Weights of a small mixture-of-experts language model, trained from scratch on English Wikipedia.
Experts: 12 experts in each of 10 layers, 384 SwiGLU neurons an expert, 1 pick a token, a sigmoid router.
Below are experts of layer 5 (counted from 0) of a mixture-of-experts language model. Rows are named router (the router's row for the expert), gate (a neuron's input weights, with its number), up (a neuron's input weights, with its number) and show model dimensions 256-383. Each number is 500 + 50 x the weight over its row's rms, rounded and kept within 0 to 999. Numbers have three digits each.
After each expert's rows: a language model's description of what the expert responds to. This comes from a sample of Wikipedia text that the model never trained on.

# expert 7
router:440469514500540458419516423410513501580522479453340479477480553456507441460544446455537485515454530484507498449503524365477480473495554528495523538543435473463532430499493459472518521491507537482469545516501453537525453528478484516544497672511552568489513429499517489556470386484416544468535511586545534494566468547427555368480467540526495601571471491441554461447502474457535537478450
gate0:538396573590511554526509493446486526525526479587534488406494511543507580468450492519543543571398434414475533522510440456537445487442460511449504492570484463499500438622409539490522503477624484426498445487558475440580443479518553383502511485465580467478474526439477496485485485487517465533579462446497514569532531458487470361529438463543495498505597465501573485462493428474574496496482
up0:507507466426488500433367440424528423506507473452564549596488578470510478534560505504527470486479529500604426513497416524523480531474586476476539496482590496487525531464578436578512540501527514549574475420508565465481474498607398507425532500481532476552436460471621547540518505531500441483428523511565611516529539552470549547495504411551591487606428459470552502516533497557443586482454
gate1:576488602522479509504481599526427439456459562549477558425458512472550513466505509476569486543532474502579439552539576389458398472576487406541474508426531515419406493490548499482505482482543504466471442488519441603470470357419535435422496502529480466493559553502480516465567428556545526462423461567539442474461443465479463460507510469534465493496478406565478453555538457499564490521457
up1:506556460397544487489601498451506452504530505512556510648437376523527526571537482525465501514494540473538527468517489547579572577498411534422521442506371468435551508449433404544440498467448541468574589406462485420476467508377519511436532481444458489503497473479432524523435493530551443558508510385492427452500461435444587564482560490460580425526438528496505502498484497476527518480541
gate2:427450549475423466499432498486529542564507424509547444425562478570560426439480572398634402414407477494376420519571522435534429483587498515436537483512500382488514633533473428496498553356582445449508549493439394561627495514413475520485533451435450496551474524488465479557494451415479462596578509398541460576479388572551506467598571492461460558492571459485503563492447505502501542467451
up2:401494484607466530488532500474473542471537431531444508565468458521612575469562459515485543508519428480453512557509543472455492560477517474527492455551402561525537545518504530470617457579573593467511492504432507562414569444577538495512488460513522457409443425477418471498529505497541485489468435574556424502517557532445482461468398554478460549460481605513489497537623541493506517489540
gate3:484416539640483397459471552577498435406447540481454484375527563486408468524462488419464448412479481493447478564452483507503460350594670435536481526502508475440515459470512483479492503456554528534461551561518480495537455396441481526410499441559453509638503514426521523454568500504434542449499468454466522408538476505473481503487544530551474487546534477451521452512525595448541420441531
up3:537400505488483640508461419560505469530520485516468475461571552496553481507455521505575523525483538551574520402486536515565518475490530537516437545623470554438503507490374511441393457453555439571468493534458477449609474447479582495566509514446482543559510557524505555459501576537465459589472479453495437507525474395468450528537536430511446492434500492485446505514471530461476506521548
What it handles: Separators before numbers. Spaces, table pipes, dashes, parentheses and "in" or "of" right before a number, such as "| " before 1983 and "Circa " before 1920.

# expert 8
router:423495516506445473439447426566512446611597468504455482629491509586524595526490606479448386529511457468539498491571491397433581494531573358529420526370412517568536414629473499459473451461538535540385474467476475571478446449522499522460661476495481530486511530538548474451537527628546543445470522526537494520515481553505578475501451500499503475484482557527476549597495441505470512528525
gate0:550515454415501497505402551427522401459501488540643577523544526448492530479483520516639499435455538536475506585469479383449506541614564496573447505471490496439390550508458543621590448513486455490527492588506561513558562470525543457462537521469554463484556564466526467431540504521544448569541527570400610440538456559504557469574570489483476590444481472532477432372492495509489449441513
up0:568493476442465464456442505482551470439431494502577615472508536492484546462515426450473517564593503499537463503438529475548530532526486489543551466403507522468471445579524473526542507406551446444545529601499538510468487442531426515507380532556641538513511475529533521504466456499506463540537526529525554515454531522546557539444598425425511555460515481504528530488570468560528548517431
gate1:555471583549445506516442523400465570499485421511513457447516614408530497517474527481532559537523431416571477493542522541508594503486449478558403509520510510472460509540470498562459514457486516490524456471568477538425472439459519495633489501487526540443403495454507549461515444449445485506448483432492403492436551400447494470450524456530538507547570541438522483544454528583372515440518
up1:509419598437492500551601612509455565517474513555539431489453526488482520539518522564516473522470535671504527456561490406393446496494357511586432554394496536450562570457405463534427448539445491501456488534506506391571471527537499501464468505515477538421538416483522559560483593435516499437473519477432559522541438537477505553494473483464495435528444493490444510544448498453442508498612
gate2:500550513589480587457483416442561430521466464479505446523551464497583594545502468440446395415465492468481533525601487542501580479535492426399536452501424518550463583508488519474496530462516473467529508553546531585529447487448539495507618486535490513523499571466487529444389499516631569564484483518479539502517369429594428417484487587518456552472479492406519495484561411567455515520499
up2:521445550441592526523467523451426561554414438455502559535521505380502542401496474385439451492530470599576431493497520467501585427551452500506564446451538520486552555498481479510437462518464441549475488500491533520462441456483436518544378538552500487546525479476455514479468494473522593478467447478504508540482458596443565505509507525546587542514455550561503457511480460553494528501464
gate3:597475478492408572496484526513540466483480508464461553610603450558473442455527422504512442424457480475413583504485546597484554480556525426462549436362447485492494544528558387487497408544463486543504449491532404510482488422515447422499518503551481510516540541491482585523527620510558488429543538572496533536567547496468563504540431461503516466439527491402405533564525472519477487547458
up3:568486499474458622511454415474503509558427443470504431539557499515534509454525532562438462526408423453513590476453502594570522435500498576429490542505540596535455556623523525447555437535438483542478415498514445484401475447521449473469444440501429546510492529498501568584491561411548488481558471597522456474442602522483511558508584517501529488466628544471499419576480479465372466486487
What it handles: Foreign name pieces. Inner pieces of accented or foreign personal and place names, such as Cé|line, Lé|op|old, N|icol|ás, É|gl|ises, plus short consonant pieces.

# expert 6
router:562573456563540462569480485474527549390477487418522506467479480495521490454458521529625469542456517538548530489460574452386502512499426503526561536562498605542565536451491456474402455561451512510565578473464568479474574559544533420518448474473419530394487448596525485492459435421524518484537558388446519495543504504476508541555494421482470584548458503600492497437501458495501469546529
gate0:542556483547570571536499620535514569423417620579492529488535561487446512506550554572417428443449465549501564487551495443531515591550525442533395499488507594482551547409497478441436508534546434503522541534600523523442595501498497484486470558518435490523467505532536456535464550503482534493472549500497419500508404545426489524535546402478502535544505538534441430437416591481512446524541
up0:591531540536520497494613535470480568461559518434564508446508449490461506419501528539481548464454582512585426513515664507444463521496483461441485456492539560561494460483421502500374510516628509494421450505457522417495541463470530564500475566519526515500518538441602494523538499527438518463431544554529526486531587461518556427433513411562454531481560517555467546518486553511576633461553
gate1:436551483583539528503563446455435486409587453474449521509587478534459567455450577550606448513440443587413526480476586445442474534467477516460517619476443540540498526634485495472489496621423456514586603467541533492488469566493536521500526439460466577482554480483583596535477574493479475492461652537402479514538501520461531476534576502509514667503488489481491487418416453452504498423561
up1:404429490544510525515447462563520539418586504471455517422499505492494526541474485554545490457470590580460416522591505488601507519466546554504531439516425476547481470486486518552580497504462454523552529583472451392481498503533529543437517466504496581426458450507566307496510491466513438529497529535514455520558554380513524424555547545535483462521461455566561517435478508535541491513453
gate2:449534468459505467545454545574481410514496408475494498469618528555493521487492472548435497503557482493494446481516519414439589499547363515608504498536442482520576475389542569482486517543521537512385473502535473473573563538489483496493448521458473521408523566534557453488490568454519515533497475444469553507479529471496453483529549453495549521425480633411474499454454585543471468467582
up2:571524532582513577438523453501514535541530529477522501483591458515437489461377496459426494460454501524514526449504524490502532504512461532549468483460552524503503487404442502485500513567485509502453451492466527560521524613486494492496523591486526500576475473424457485491459527388510510520490435485531571516531513558514520637590496499481490534464534568398508543441496483556509452437515
gate3:461548418465582486493432450456434502542496533479535500475534405387440531514523525514489470480479498440438479559427457494504438607521448521623476519593497499433586515473535429510491492507449497458519476471557456503544472561496485421490525549563535563458499614468498495444425546580491510484407503512505577583485508547476516425459515518442457469459509526654465502525518521413472614537578
up3:524518398514491487525553445463488540412457564557458492558523467454475503498476485489544408490499484473491428481444494529526496491433445503525511517490517458479511572473475420406461514536464503539453487500407360513402434470446515536368525542616475471512500504527560555501467509522533512456504465525548577584562471544498385462478439510520546547507507467443530570530534520500448568509411
What it handles: Word pieces after initial consonants. Pieces after opening consonant clusters like Ch, Th, Sh, Cl, as in Cl|ose, Chl|oth|ar, plus result verbs like placed, finished, held.

# expert 1
router:618517617407502581476460532455412496463511533507595451508471574427550491467482559468406574504424523490447478486542580450443558537511496575497482562502638503482492582479465423540394635413571451471481461557452490585492479446505495526437557519519521523517548582407487502391481524638504524655490439563514431438438501444451483587525397499456503503464546440578536501494527536520479446469455
gate0:493524644529474540499470499571423521598535502433477541561516516493523499487533489507555528511480562583391565611531503563452461507585460539447445515561596516474416543456507512547581530465553435614537539527585527574506472574419533569405446524453511536477495474444647467466516514504450428519435445529468486531430480528528541452470553470463522471449393433467409468401499495480418438515519
up0:432453497538506344499514530474551548453561437507390506470421476525498551452469544450513511516518466447460431510366509459518514455490518512509542404519424565583545567485501484527477554493506561533517504475504498430505553519517512481556434481538481460528506575393400514564500529445495550464494524419481458451509508520495482592427518476518414453491582476504590588527545611427569490447566
gate1:493372453408527566453536529485489495434560544515530531442438539496433450555550561501480479401520555501411493456557570511570420551594521584500477498422479463448478518522453553497452619539546434372492467413424498489461508447451557592473523512462519458436471501419478554495463539520528497544489426480465600396498500426451387541508541465514434425604462522362569455498480439534586541413413
up1:622460455508541534426456437531494425458548525447479555416393535532512471481473470538438529487500503540400453463469591563480483552522552521519481486503461448516500530471485540480619567511460432524522480488513506513439587489526486480475427526484524470429513462512543423505509537539573452517493436505416548424466345441478525519556470556436393438476485508468485496529426553486475435482397
gate2:610471442521449497545472469515409573418489523517545493447524406424499483516463458449448445486489488526545483486522530497587522483503453497523522609421624605519414443521551504522546435475558521506608516465494535437497582498522595516432493558469452532511477513462458489470508461496484544456558525522447568509426532548489566434559459533514444494511541484506543500504462482558511533520491
up2:428497581508523575485517481470464454502560563495363510488407591558600548469453517487446472503521487495520547486538555551518444530440486524468419480578507572500457460568471576463504548504476499455446520411467448498494528531536537508477424578500483441584464487467491449548439458596496475517532493549551432524600533476566544511489534470457544523526497561499405463476486557494455552411463
gate3:503480483517444560466492412471524570556505517463526548503518496547420462523508478520508495490453535479466524503539467486566559557591558555448404465470500463513476566478459486492460510418567486543515470496650464478543557525480501426470552473544518474538473550466447584484346478529434539564551472492510550511443453501446539551468440460433493507512462512429498489463470443507517452468556
up3:554427511518361493418503516492521460459596442427497479514533588458466451524539527547538514554418507554551476450549515473460603424503496505523513469486514456474502402540499605509489539489574600537534507554515603487425530519416503389461476539499488471484464494497469570435420526453508485574628533538571471589428424510511391545485372488481433536423495448428517523479510449467465542591384
What it handles: Mid-word continuation pieces. Middle and ending pieces of ordinary words in running prose, such as bes|ide, c|age, out|standing, mis|be|haviour, plus school, children, married.

# expert 10
router:519476461513520465450553604606520501432445528530509537502485536542381473464519420523447525494484466473458520578464460573449474498542529446486469559530496502485440570375510504395429571579557513552505488476494564446580462510446489584531493366443530480619480424506457473518569633573499468492536533425507505497441462529486502485488507475578526471476557526474509485491510589405501497479474
gate0:558466496429495412491564450426524483477547453550485552582522506521517569441507516542442488448474492547536530464543505518536577535437526477592631598506504479390558500357493582545413432585513492563472532445456495502431530623502592426544528571622440479520511511488489574418526492455515525530569539590468533584445468494627434491492417437552474486487597487434503518492441549576472483465521
up0:439453463576448554490506518561456549487508600540489441513449477449506488603406403483544469465465477382533484505453458475482492445510381519454540465457476416533459510561511473442528476509491464426493464498435552430439444483544549572550506426462493561427445596454525500552537485544514443500472519501473503520529450505535473503483528460547464524496441470491478476516618527415375416544526
gate1:481515554493477533494482542411511451393513450433520430541589494475432508503440471565470555484488541418565546496478428485431467495464492550462478535478488423509430429404468435449575549497535467467474543567499554493498523540469500448488513518398439594529552494493487522501550465502550551466496508373471597510452517504514523460545515506503430534528542420479474570576496471499481562613472
up1:412481500512533536566452609544465518560567510501501475506491554519509516484594551557512519510542593388448534462607637538501515490517465510545487475461422491538492514527496520457502472540506523516536495511497415461542498483502378548529463600439454497534336539536533505451544561513534402500573412401485595462545504487535534447520565514448474454493623501538546544490564482575507560441469
gate2:483551515507552473431489482400476455461451470507531556563452482545429353503453504526425519555472513368467473562473447451493532445524461474489466462458464484423552568525570561540540508502522435569473608433594506517487531433458478486553472471513492493428534564530490473527539518583529526609524529577470498391492484455532499412507535546407564502573567528560558491471498445426433516473417
up2:541515505565564530499433458514461416526525521504531507510442529566524437524412543466515503468507514499506468477450546548506502515624433426440321585599476555453461551437536498504501383522439564571479565525512498452452408491535554497469420519490586429564538527459518515510443551498506475532552586489511392495438589502479464529535538477402544561575554577458521433417557451387479439515512
gate3:441509510557484540485600473477474560338345477534521483573499473415514510452451563498522395544555553551511513506525542424411450391452492525431536399453458506433490592537391468432454470463504478456535484522471483547581473593497521571569485509584435470466486574531491484648549654478528641525652524460435566454479438466492516547611464514447512549502527504434525467504522464514491512519442
up3:457517543434411548536505480405519471425431640495578502499458555473482577498551507563403525561529484482531473554497498487473457530486479474447528493533518467479459518522490542487455525437521504474476541531466470499441513607454427510529510557563547508520545445410455488483593540512556508444535536500430449465454518437528494504607501350434483443473526524529409520502512477546496508527506
What it handles: Articles and prepositions. Function words in prose, such as of the, the, to, in the, by, for, especially inside titles like Minister for Heritage.

# expert 4
router:549524509503518414453517482448538460537501457530445575569476438507539426500507482380603486561404530475463563407482547341426500539429475452435495514567466602520531536499515509575455548446491517555549493515514511626505554524600439472497558601529532584427503420597527432457448549532486537557546528420498459484536477498524498503506434482484488472499469566518492519553538403431587445622489
gate0:489506505568503510519548541504595476563550477455505570476538504586503449425434501537476492463500481513479524488510480461507461511456412423596482522444446468550475533427443521544499464490526440553496558445578469478584514413454520521482491577444469434564492604476541469507487513499537515473527491545438568493435574511469466540500511513512482553511459516520533530580495408439567490539491
up0:433576481448554500525531457504463545470444515463514440494477454522583520394527538505452521552432447549421534412503483473521497516557404547603510463501362507524466602493495562587438513504522568541407565523497548516583499566494570597437520589525471516437512364467508558575471498475564451514583426507526457453524532457496496530569528571504313440395548459505500528447507454472519494426526
gate1:543449459574449556543443500487450499548456473538533444540438535560543562582495497515548489531509516419558500415461461590503500522558557529513627455510544500391466392446526545548566460490506486395519517366510543370435510440514474500435571505536507434526441484455549375483468569513490382578505433530489558482532442567510475404478532534532467486422507493579432492478491512507499496567469
up1:505543517526545483492530506517565503542403524493471471434492553463492447445494530513484592540439444497561405499443470470594470455552426475520534578458500474484469551420506477530463543524524578501484422511509511555433503609467531426432532460553482518463644532510482526526470494464479507485487493505510508492543520471519481482509495486454447527481508510569504558498496486516477424463428
gate2:501481446513504480463488472572550580542561460555441494454520563524531449546612491545529437436548548535523510542628461466518528442483582555437602459508460545544576503577496510402528505490491534418463453407523422556582478503468559446494486504575520438513514571519469501409558460589416476530545421488541500524469401472542539507505550501609427363496487477572516447658491492527514494516530
up2:564567513503495489448457530456446474464513504470511526555476466562513489536529477447503396478526523470593531598404474473501561412511560518549518525500490465466584531479429558463499471429525472451544464520488554518548502584467620482503537586456566478555530455560481527425540406580550505623478508535466506527434508533522492509499493509510534550461450503452557539543407508453420474550451
gate3:477603477435387461503504537492474531528441519476507629528512420484492531447528494548605497465520501537561455562486523539536489491397451557477531461492395536602636489424400613488475565536455460529429545493517564579496481473495591554480489475640471459521509537505454506513515497605471531493575514474567563391644522465425475423513469534514485494483521357426490455485541522413515513531520
up3:496509452600467499460540506483411507517435428554479582467444523542507361470488555516498507460521449502533512590545588484470460439442509550497496517432486535557515483432497501466398536500500530574478503525537548552619672527605504555437492560561564573494498415479478527523587499494522417446509552499460565499441600526482555538595534494456473532524539498479512501457425447526457462505491
What it handles: Mixed prose and punctuation. Sentence-ending periods, semicolons and hyphens, plus mid-sentence content words and inner pieces of German or Dutch names like Stir|ch|ley, Vog|el|kop.

# expert 5
router:520470491458539522470474554444430548469471461568464537459460495513423446452450521505620547554572523477455513492424474633629448440491364536498466463489484425441471517542549480580610455506497542455513485514504546436516512532554456578485371546421542486578486567536527420518551496431520545449522473583530567433513514474544427538443554502425537431544553498553538461534510491528561479491493
gate0:386530511416678469471589451530479610605516535439386488480573495506536464462415486553492534593503543445539547465508593540488488482481556524529567441462520389511490531537496512542454512441512548519453443498520556535468583415433554546482409525577555478472362504422515464450557488574473599475494522570537548527431526470607598464587555505454558413516527594517568505511495483548510591470543
up0:505422494535498528506499480543509462517501529397508565490526494517484576502512528517492476484610497472496488587569569485484522473437531603507454515493498449499425492485487590451561479528466515523468460479449586542485523500524511405537512511434507438591577538438531455473546523470506564542522566338516405567472529504530455505585503585408520539550484511602574552459517616532525590526469
gate1:431455529490458489541531596519594488489426517417446422484399459584509488503440501482522456406523445546502464454501467528534544490586468417558569411539475454483559437511565474497498484561444460508510573465490545501534494507535453500510484572471482435443470480468499464534510484480506498432503520494524535537424527453507477340540535468399462464510518463502524498516516469551419568578525
up1:498590578479486487445525540394431472523476508440546430516523462555450542509446503552432548441520475558516568497452532474420555524659484484412578549519533558441515538508546500534505463458603504510625477553501565505443519524519587567460550514512542488582503529565454558451443575576477542506516430402475471514562520459527432520507448473514486526438528489494458494530490494437583507574553
gate2:485555486488404465447571542488541509554551468511524471471457541479437377488546454529457596459533515500510471534557420522561457451491470389442546474456408442567465523506388518572536515541440608530503498478521479534510416514539542502416527530510477436488513527464577544439493435572543523466440486515512563578483452473459522406557595522434423547509503522575531502522501457402489519491387
up2:526511459523509479570530489553526514574558479558462433470431531476489478498509474480609494462461485473534557507437570501540473479485577512542499594534503524551407534435463478528559492459567450493428455495478470469522416482548484560445496484486484453484491513521485541499490516505547491451474472435381494474626492456514518498501542482545461668523462516491526378556573490465453393517470
gate3:462483591444475556493503468519567558492417512593585463477497489440527480500535550472518512536415397480536528440469441564539462536558469406515480464454421500506505443470425550551527510522422535514497441608503520423427503582482436520506526452515530467486464424496520555451445443501502497556503491533433550463435506487568495480540555481470495450492516569395489572483475552501531475575537
up3:390500451523515582496543526590559454585482484488509484427517551574558535486493489567514474502473512458536536408488484505478460443528478641524480493461476452570591485600493549461494452510495460408552463527542461535528553447437490424531467493450500504482494428549570556516438574532506506522487533477526490527503509488454510546511492510524386562493388433534463475520518564544467501516535
What it handles: Derivational suffix pieces. Latin-style suffix pieces completing words, such as -ical, -atory, -ional, -ively, -ator, as in rhet|or|ical, curric|ul|um, deterior|ated.

# expert 3
router:509522544540509449447538527440543509426476479586551554435504413572612449565507460434535504512440621474520493435507524386507491513454502466464515520454441584513438477470510535562477534502545525483515513560497540574482476556559474408492558583507477513479478446577454490575480559506486497580462500434558476531540564470625512520479415479471534490492428409510507551487511409422523524563502
gate0:491427496515542391488496526563454459529489528484576467461512493427602489499497528613539457495517470470426436525492474486563508495656521540507559487558528474474419539493528457523567537495460622513426495505521515505549480562457490471514571471467523457432456529475472442566541482515570458528465459512446536570493479504538367422464497506535447483529455598449527475419526582502476462453553
up0:544459554606443466474470490531498605542494444442538654457487581507458514431564463566396502509447527480554419542430493546541489503522427481514557587492499536567480516482491425462514515487429484538442497487445506509485537449479416519491443528451432499508503533454436556497512505484495421490421525485527546533496453456439477491444519450458509563513508584462500490489480578524439521551505
gate1:532430477528446539407486591526470498528511442481485510418522515534515599500436463589517521525640553475445503585556532519499559464449503573478469468497511553523621502490514545470485561548485571553559474465459530543523460457538507526536501459563491531554428552481440411507500506481483581455515403459564577514455487513491509440627447557429665557481486388497483450449544483574573476447500
up1:459561543523468478512529505494557534563414487474504450491460477516526532447518486437541479459400545502417499441511622484418529554510499471634504533504433508446556452516540523467465503422417360492433487437512470487528538457550509491413459535435437500482444441504541459486553576534559508415492594483462522442518440452638489619463578460496342445608537426451507526476464533483452583577454
gate2:485508552553563544512463467495451523399504477505490441497542379505572501471504376570459519445461507508549463501580517530516566390536460494505438495531462507527425464423493410497526419487555391404561515462606507611442635553506530410543524419543530420478486518411552577547421474522504517484463461621493490601616501504485547553439441594504389522508467480411486496534504463379439487498463
up2:525497489439496555447478527526476463583490449518473580486506557486505643563500520451520483561494484471546494557442494640496451534438539503442483489494407455483542486559524577462414522452460567636542457519485563418518429535531489627484478550437522541551517501524481477565537570490551587491605507526512513516463475547602501544606507549570637511403447447472531523468466412553601489550439
gate3:440638544552643500503475497513516517460456478528465466600461530483526493552555529559559394585477536542566464495436501486550412471511499462473530545457518467537484534536464549598596551541545503507545442454559461450531520529464424428570507460531518537505552431494544538519426388475503559430492610530480443516424535510493472559436449492521404387511409490498514523516457522517485597586493
up3:478555521530547450556491445484452629560491476481510416554435541447577525520504434487434393504540483439490520550539513451455480431551470458537524510554521511546468491479475587594574514467555543552546503479498454534533474561497483486475493353499538612423548478513425566518447534423467621459560673517382530485458445531498409489496485481489511453467522563572498488488513575507504460554323
What it handles: Digits in numbers. Single digits beginning or inside years, scores, ISBNs and table numbers, such as 2 in 2014, 1 in 1867, 0 in 978-0.

# expert 2
router:493496427446533498513542439584466443482593485452457524614515500462525469590542495485518545564471512472507582445462491419542472586425407652420555506564436510556523404510487506488492494465435490531574525563535442598508564544557474441547492534572515577400475392453447519504454491476490487603477548508473361439469506502550601457557462520513482479474449586494481589575571431481614446561429
gate0:543440497579452481534453474448505531586496473469544495527571406539534446481514462498515516474467426525569544450496512489591544492449459545456505468505463509559555498450505514477407478467394537557490407562510424424473507602609384533503479538547487509454503478466463550518540475576460461412536482521488442456421517474419552419590478529443537395533462621464510440512511441529395490478498
up0:560429479476497531564449539524567565528509413446534557548444514570561452523524473532462434455499444533563486490608530550520485478584508547517582508501437528562585475482530544436450537460476541537464462511459463471523502541546460542490509555587565475526461546532461525547505484507409449543476503467584376494517530434455612510562426534385536435570539517471491458492462456620468559504501
gate1:488490496408453561482479557528575535463529422469491541455513489468567447440492473388507463366575508536544473492504452526567452617438518459519473570450475352545500489510506498486454457502479461474523412576521521467429471427471476554547544460517425531502464517510476539572551499522531528480526456516473495472492488454437492351525451534497501559506489551459488541457457569489508551414574
up1:441484594537600455483552507464558384479561528494435500501455499541483542570478544470537533473515557472432560508529529488524427469516509484515517457647456501454566519478515448465584524486465589549459579438446513552530503503524487506456559532584536481475487499544485480468496521499476489553529471550616459657484565493541451581495573497481400527424544510585499638507470476443643484568501
gate2:530486586433561579518397592561485427462474535511493499496530457389480469446520629577514508585487480447430493543550299489386485471488463511488467629426517488463566465551407439578530531451472442470582579481520431441425426550450488550535543442489389471447501554471488481537498497506510562525505458559440539485424500530531430448564475489524443492471506501522458485443466635473457424551544
up2:528445487515474438549514410478559579537545560449413531492460439473494497603575604500560470536522440421459527487447579469452575510428577546575492475435409511529429455545613522396499440567481560423497500421478480540433457548638529522466589581541456470394504534476547559482589577541473526456513419445459563557507478378554443413588478457500635540464454472524460474426472453501507451391479
gate3:417527508622399623562562536435516558523497427514492544471569446437517388501462468440546489564398511520532494545534495450532478427489557487519505469562497552458486471460492452420440506546508478575456534541467504511550404531560469531480574556549447609439413346454550558585406517485499485491516491526417535451612468471444561435540434550493431469508421440473472518540471491482496409571598
up3:508507593502500433448481530441488442570487594494462418556471520520482658449490530462453370518456488499557473458512495491493538498562494509492567500503426597563524504480512462581473533466532457540524406490519487450470458475511450533596482534479568458511530547506608519449488536429522468536500563550481479643461469467625452534457516400470489491430520514511387476479532472565579477460380
What it handles: Line breaks after headings. Paragraph and line breaks, especially right after section headings like ==History==, plus infobox and succession-box labels such as Preceded by.

# expert 9
router:399545426514485489605542479502580434561526514519570535470560436505568423518435456475493538520494533509471443464458523411462602493486535460508492453564520522544505493497468527569506446467457498552555533386464501489477549503545476429483516521515478476405496509582495517495505431494466519475531477460470524515532441549408473459511632586569519519491498615446526510470463454624372603469456
gate0:394556473466521456573452527470461405536483476547536415493563550567491510488556495515466499488489525516518427506510519526500520541536542539406530532521506518527465532555440440454458499473432536504518468495446399483493500465479598500489527549497579497572494553536502596476483374558518502447464543512513434449481605476496522506461408503516443542517447429479486463444581446517516540479521
up0:492443528496516595542501485447539530503535489515407622489513510469513481533565532538575564403548509520433556533553533500497438516569439523463429514533565512510565480495540457428500487534473556531443539498450463457515580498439516475493522442507449555523538541443388514495568453466497474497490576393600530515407523491512517495426452540459498508451475539506508571449494437458491472497492
gate1:480538569524432606626459539433608425522582573467406533550440440494576514513566507412491510425634584467479467525542596462452530516549448534480404542600503559469547454600452473507629447496400538529407480440543441514495464511527519491510437541496533426469503424595515565518488492519481583480483394526480575464485580538435469535465497480554562463472569446495513424488478548524455435513490
up1:542548625604408510471479550496492475408448567549521558493518585502574492538482473513522506463538543547556542511492444448501512510506460562549454503569528467470442551529449515469473461500481498520581478460489526567434589439482512519493568507432402500467512556519482504556498598508456552487501495493494435543540501507560508401537460467423528466490558491458531464493527563507466605448490
gate2:478519462516405467537510475585491483638448479521484477486515500500500507489474427613481439534517534451535503544526492549539499560606545431574494615508523487487455430538424480525401523497490443543540555484469544587569380434612387479429540500464450497532563500560585527532508523529450434486460443464415502588465398544507471474436598528491555538576460463508514519529497505503532482495558
up2:450562435472433365556517457588525525439448484501441415544498526544498551463499456482512506581442512500496502482448444524520587544576481571456460504500435527444486474546481573486466549452531434507599455575520585428418538520521479562526445489498480436499631468569573493499555554460473483435476426545465506520557464434467540411475606531549520543542565502468512508385506526449496554524516
gate3:462517508552535426420534638527405473437468422472427486527527488541502481486583562535496453484524516497523510531504521562507476484462498428457534465518446539474507417528449584505526497568501534525488448536454565599513449513467484521495515482504486527504507471487547536435354460449482490509579522504530502468520540451514534469504523469498546528480468427474474508533475510577463571518551
up3:416499577502504489677531446596502521542452504536548531481410598519493571568515507586541449479395496587598482508353551428521566579485504462549510496529390415487523560466498525483459495520538457482546458438502481510471485461543484542473435429534502509521539512381412521553430491540538478509453481553501633510514523470516468431552508539467572528556520420533491388526450474564490426469452
What it handles: Rare name pieces, headers. Pieces of unusual, often diacritic-bearing names like R|ide|au, F|ă|tu, S|ão, plus section-header equals signs and table pipes.

# expert 0
router:557526513500514408451512487449545465536490464528449574558477430506524421499501490388601475570402527472448557405484547341424502541437468442440490518582484605525526543484524505576457552441497518549550487506511513623503562523598450478495565603522540580427499432606539434459442543536487536553542531417501474486532483495532494511492445481486476479489476577524491507553543404431583452622482
gate0:546453532583566577482500506423508553453497554551591508505475545454518587501417451623493487514564491500505458579462483507559539476504461510586513483452512548403546467505491497422389459515528607556564535567454567491406423531544418470502494469531561443413417548557511537531536454526556562509416543470536434552514538441414485450489510488564545503502492556473530563463445452507471478461544
up0:447472588414458439521453533438458562567562530466605487535498422442531463491541452548494506510414508572529507571415549495516432566504467512497445421531487531480562436598580565581479434424466425586460482459576476552473540453515463516604573609472458480543432522582466572442465378500498514495538433461638499379488494548492515503488451476453525520490474535542473490531503514559474539514444
gate1:482469525501446532539497563474558500544450517428448542429525522469483528491521485509492561528529440477497609537476459488509476514426417506569539549514453583487585551568409564481542492479474529519541501485628440399543561560486562581494579450470596425486474532569503583582406396527490441502571453527494557474584520436509480472559533533474541533472513442441528527436505508590491455482570
up1:482413522483527585532482508545496500513433616540495447442450411496529355439597548526523466435533496560452498554528502521509517495475518478501424507571562524577487449511534462497451503476514465531517421510464489475444552400386531555448412546535520503549615537501537477532502493469521453545618533487520502548572474543478440420453557547433532506609491436541473507471442469514480504542555
gate2:472477440550497458423517523472519506508512445602452378412497514511489478576536556509465480449553503493507479537451459553429546530365561487489496453333490591491563473509427526523500571498573516423461492468454463509491501450444470508531417491440471523544505509532548434494500514460419531563481500407400546594539446516488507439493589526550473514425474519518488494463498448524499505526482
up2:511513545475440469428446454475507542474419477459380496583465645463610464498484475553501579524460561536519518474560548446493471480399496536522484442510484459502458481529518513510466525513540541542547633528507470495536403527482488493491463425464509466451519499580483510511546449509449492566455481386518535595522548453483469508454497510540444377439534461595481524593438487556563448470408
gate3:395426517568446384405441497488487516557518536557473455490546550508468488589504467489526533527535554428423577475495372544495482505518474501518633555482468507550510587575407441568521506478540548513467426556572475503410529647589478517463418442437452540444580526476483577500472548489515542524492589584422514490430581496635470600531446495521523467484510378615483513442534554560449451490557
up3:510504433451479541516474485447482440504462442585512580539552477451553633436516463475456397453455515479497537512458485510493517458562457542546472439434556488456467517414521530531510467584430524435516506525463478447467475474533560454437463540533475465473481463494506506504610496506439482449532443445472474437519464456411505505477427582530503560571563540478527507517518502474463423538481
What it handles: Name and word starts. First or early pieces of proper names and words starting paragraphs or after commas, such as Tor|ay, Ste|ven, Tri|umph, "L|oved".